config.yaml
n_layer: 13
d_model: 256
n_experts: 48
experts_per_token: 4
d_expert: 64
d_shared_expert: 128
activation: "tanh_gelu"
moe_layers: [1, 2, 3, 4, 5, 6, 7, 8, 9, 10, 11, 12]
router_score: "softmax"
normalize_top_k: true
routed_scale: 2.0
balance_loss: 0.00396
balance_bias: false
router_bias: true
shared_expert_gate: true
init_std_router: 0.0077
lr_router: 0.000844
n_head: 2
n_kv_head: 1
head_dim: 128
vocab_size: 11748
norm: "rmsnorm"
norm_place: "pre"
norm_eps: 1e-06
positions: "rope"
rope_base: 10000.0
rope_fraction: 1.0
qk_norm: true
attn_scale: 0.0884
tie_embeddings: false
parallel_block: true
init: "trunc"
init_std_qkv: 0.0222
init_std_o: 0.0
init_std_up: 0.0222
init_std_down: 0.0
optimizer: "muon_variant"
lr: 0.00238
lr_mult_o: 3.0
lr_mult_up: 1.0
beta1: 0.95
lr_head: 0.00802
warmup_steps: 50
schedule: "wsd"
decay_fraction: 0.674
decay_shape: "linear"
final_lr_fraction: 0.0
batch_tokens: 65536
seq_len: 1024
doc_mask: false
train_tokens: 288200000
steps: 4398
dataset: "wikipedia_en"
Below are experts of layer 5 (counted from 0) of a mixture-of-experts language model. Rows are named router (the router's row for the expert), up (a neuron's input weights, with its number) and show model dimensions 0-255. Each number is 128 + 32 x the weight over its row's rms, rounded and kept within 0 to 255. Numbers have three digits each.
Before each expert's rows: a language model's description of what the expert responds to. This comes from a sample of Wikipedia text that the model never trained on.

# expert 44
It responds to: First pieces of words whose endings follow, like inter-, trans-, social, economic, binding, Mor-, often in compounds or scientific names.
router:120172127093162125160173162097098119143093159147152102104138145104097086087128146090166167089171085166171146092162087154171166172159119163122084112156103091147090172101163109148099132081131160086095144107142173092089103176087090102175130085090118101096089139107151087118153167099096159150170169094164092091172165174161154160154093096121108104076087089155140141089152138158167162169090081163124096144151088083121164156106094097173097085165093175117161165128091168126176088134114084083139087153087084111086165089093165168114165109109153085157160159105154118164099159107171103094093101087170164170115109124084088091161168126115133157074094145103170167169135100157119145156098165087161162110167091116165167101164089166144161098158111158138122161083097117167159103155092086
up0:147154086118097095192147124091125134129132154100117107111078125133150191119183123204112133082071075133103126140154179147095157123065139120144129104085117219135143150113080151151169101156098163144134125150106134147077140123152166109119191105142120131142210129113112123117107101109161110079214092092149132132100090120108101123170185093144111079135171159095119097139132146081110141068154176140140104134162126114164049107145112100134165114148123101108059085198126151172061087138087171126098109074096188135141102170148122089221120070131122154120092156134137153074096144124111098114137140147142102057144160148116131111124141141158140122106169071135074122116151128136034140112130122128064075137100119166115101138116157112081133161181172166117105107112159163143158129118144185
up1:100127120094137137127090138137122142135145162088193161160125115175130097109123143223156128151183153087164130170096079144114122107162100077106125215117126096104137104094155146141172140121109057137172109115088126105103136176156183141098147105153095135119160121099146159154115093160144056131163138094061151163094128145137124120131150139131097111136127156141173163078168144097095118004141149114087079053154156144201089132147125089043135134128158113116139165083170126102151104182139129125152156130170140148154132094158101154134055097107125154136135131140112153110139168139115177122131080150211090128119159096105167078117073105160122110189110195128101109160117084141118095113135156170135181132104220085184111107124150095128116128110131126151125114144137188128170077128115166
up2:143124179073078142167109132126125088094052088147145168068113155144147117128185116156172157140101192130117128123116163161109119149050130145166152162154132120088145161137107108171156114120107094147144079155053144150116148064151158123202093166163142192146110121172126167177120090098187172146149143134092100138075123112142137136134170142108152149163122148101117122208128145123039109176152108096136196098172169162102085120110171111135128124172164140128071136154133103162079171116137137123085100129099098156091135103165164127111118154123139113108142130167104134101136116143194165126097154102138136143151149151186169168098066128105134140128163118136148165103124111031145153170168144093080131145130122172170118065117156104117149135091059091083156081096152062123062154107098103
up3:143081142113131112087151109106153155134069172074127151084078126140077086120116139203139098151182085076093109199146157132059114104135105054190175125136141141074143079128117125104185098181136109173151109187131054090107123041096080123107179140193123111159165101108195127129200074154107129114156102134090139133035113109144174147158108173100132153054190134147125126171161142140115088122123185122156128150125154108151137152123130107104186155147139126167107137119111138148141079121089128120075209129176182094113102161123094118139092147128133129109103128110120118067153136151177125097138128145103202119134113103127120154169106160141139164099126192147141129112128137151120155097163116086128085147149141149145072098148139113118121138151095101109113093160112092187059149132128130
up4:094091130147158169114081115174212107122124169168081173213116108155123131174120114132092162176113184148082147126108135132176104172097089102150130138109100122149139145200131176136134101090115148132188194109128063139115071147175121087158160175175058150160141112130155105096131098158105101108139070138117150147050096166164103098150106163091114156127170138169144136150130129151152129081127100155198150145130120110140100109141144149082191146084080140126075146097151204111192105111127109095135156113148134160121102115116127092147137138169197138070136121120190118127096125136100171098131154093125110129111117176189158111123131142128152172129147087151125076082150143132128156151116175100132172095096122185106134136173199098149123104157078123224096177126169115117128130108068130
up5:153088206146075108147100103182092133172192102153135166081145085142132193130145036102094098156094174106163105155093156131213070109099132101132164108135092127115154130130109129117133105056067119175117129132107085170146134103135126153130168097135111145118116138127134147127091117122123144120207114103091096138060127143140109111135198166173196122097125167147115151119114082148064119123121150178107144115057110121150145143148160135094114131124169064071129079133152114147078128114176194146127139109168143156135081147102069069113100160108145106109099093138163125092076136133107129113127149099119127136120162152160124119152113171067199136162140105165059114094144116091113113126142157163127115144153114126105110102161129083175100141137157184108125134161106119180068053170217119
up6:154155146147086131111135144151108137151134107116108122104133085109106133078182127255117186168105179090169136125134148183110135141157081116088138103072127127119157135131129146174127074062086123171132110115082078124078126073110161145136138158090135132169183141123114115099106114109114176132086082163105166125056139085096113156147142109073184164178142102112126129138148125150178037115066129083145113086146115162123126122136113113092132133130172097159140108137115142105098143116169132126138124081057133180125154167168114113067128195131180064131090129116133162149164159118115152138129082161074182151100159121097132163114091147137177120104150154120068180068137140177170107163137153180138105079116107124148068113125149118151137174072088150164101129181176122162146156104118186
up7:057111093213144149142101121109111156152157090061076177126121084140126110183171128133098086119128169097126124128126136110154059151085137129155140130130101137132159103149169113126113102091126101163153164095116121138147181119133109112111124108178141141082125102112137170111104176136083161150173166024143123125117087163141088087192125126135176116123171133105121067169084137149161133153097144105087140103097112147146074156036116183132141120074085140091071134093098149153165107197114157113147112122131085136114129129163125110107141098099183139090170084124113133095126136210095107071149165133161085094124140168125115126114123131106143147109121092121131103094176153121186137066134114159122090120147066106112102105143225149154136196125088105199091177096046119091100133121159149
up8:114176124100121145118102132159222155143162132161146083150110166116149155182133086223160121103103137121144114105119145149155160105065095167118074080125101172140179122149102138142131157079104144109100178089086112136177196117140111177121114187163133113084130164124038174128157070159142130138106102147106176117067155122075105093140124146162130193101122123083117114147177140078100123134146176193105161069124169149173100129113135115101160171103086117088141140116134104157108163103166155152126127129120153151169055196093084124038087115164137140167140093135161110148149114117124166144165176123126091099135111104168065099149132122143106126135128103115121135115113101085126127143193147094096067104161084106099123167116109095145108159061155107136130113117087083102132158135038135
up9:145129130159103131137057081113141128159078073163157128123106107102118103142116145162091111144151139158112136145093100087150114154093110093115126098112136175117137074110181112153138113125165155164074126090135141193123109104169132116142119185124160111107138142153115124140158113167142042114103053145051137140117107111067179065154138171150196141150106157099143118098100149019071101062102178082089126119078153114168104123150162143111119096109175110142145100144166053163084112125125129110134177054082110119093031132136116214051097108141125120154107110117087152150133110076082118131131132140123181123135165140100170120178074161167100138083119110126181092111114155131121153176121104135113160126115069154096152150164157085145124161118132131132136144090121130063140105142178161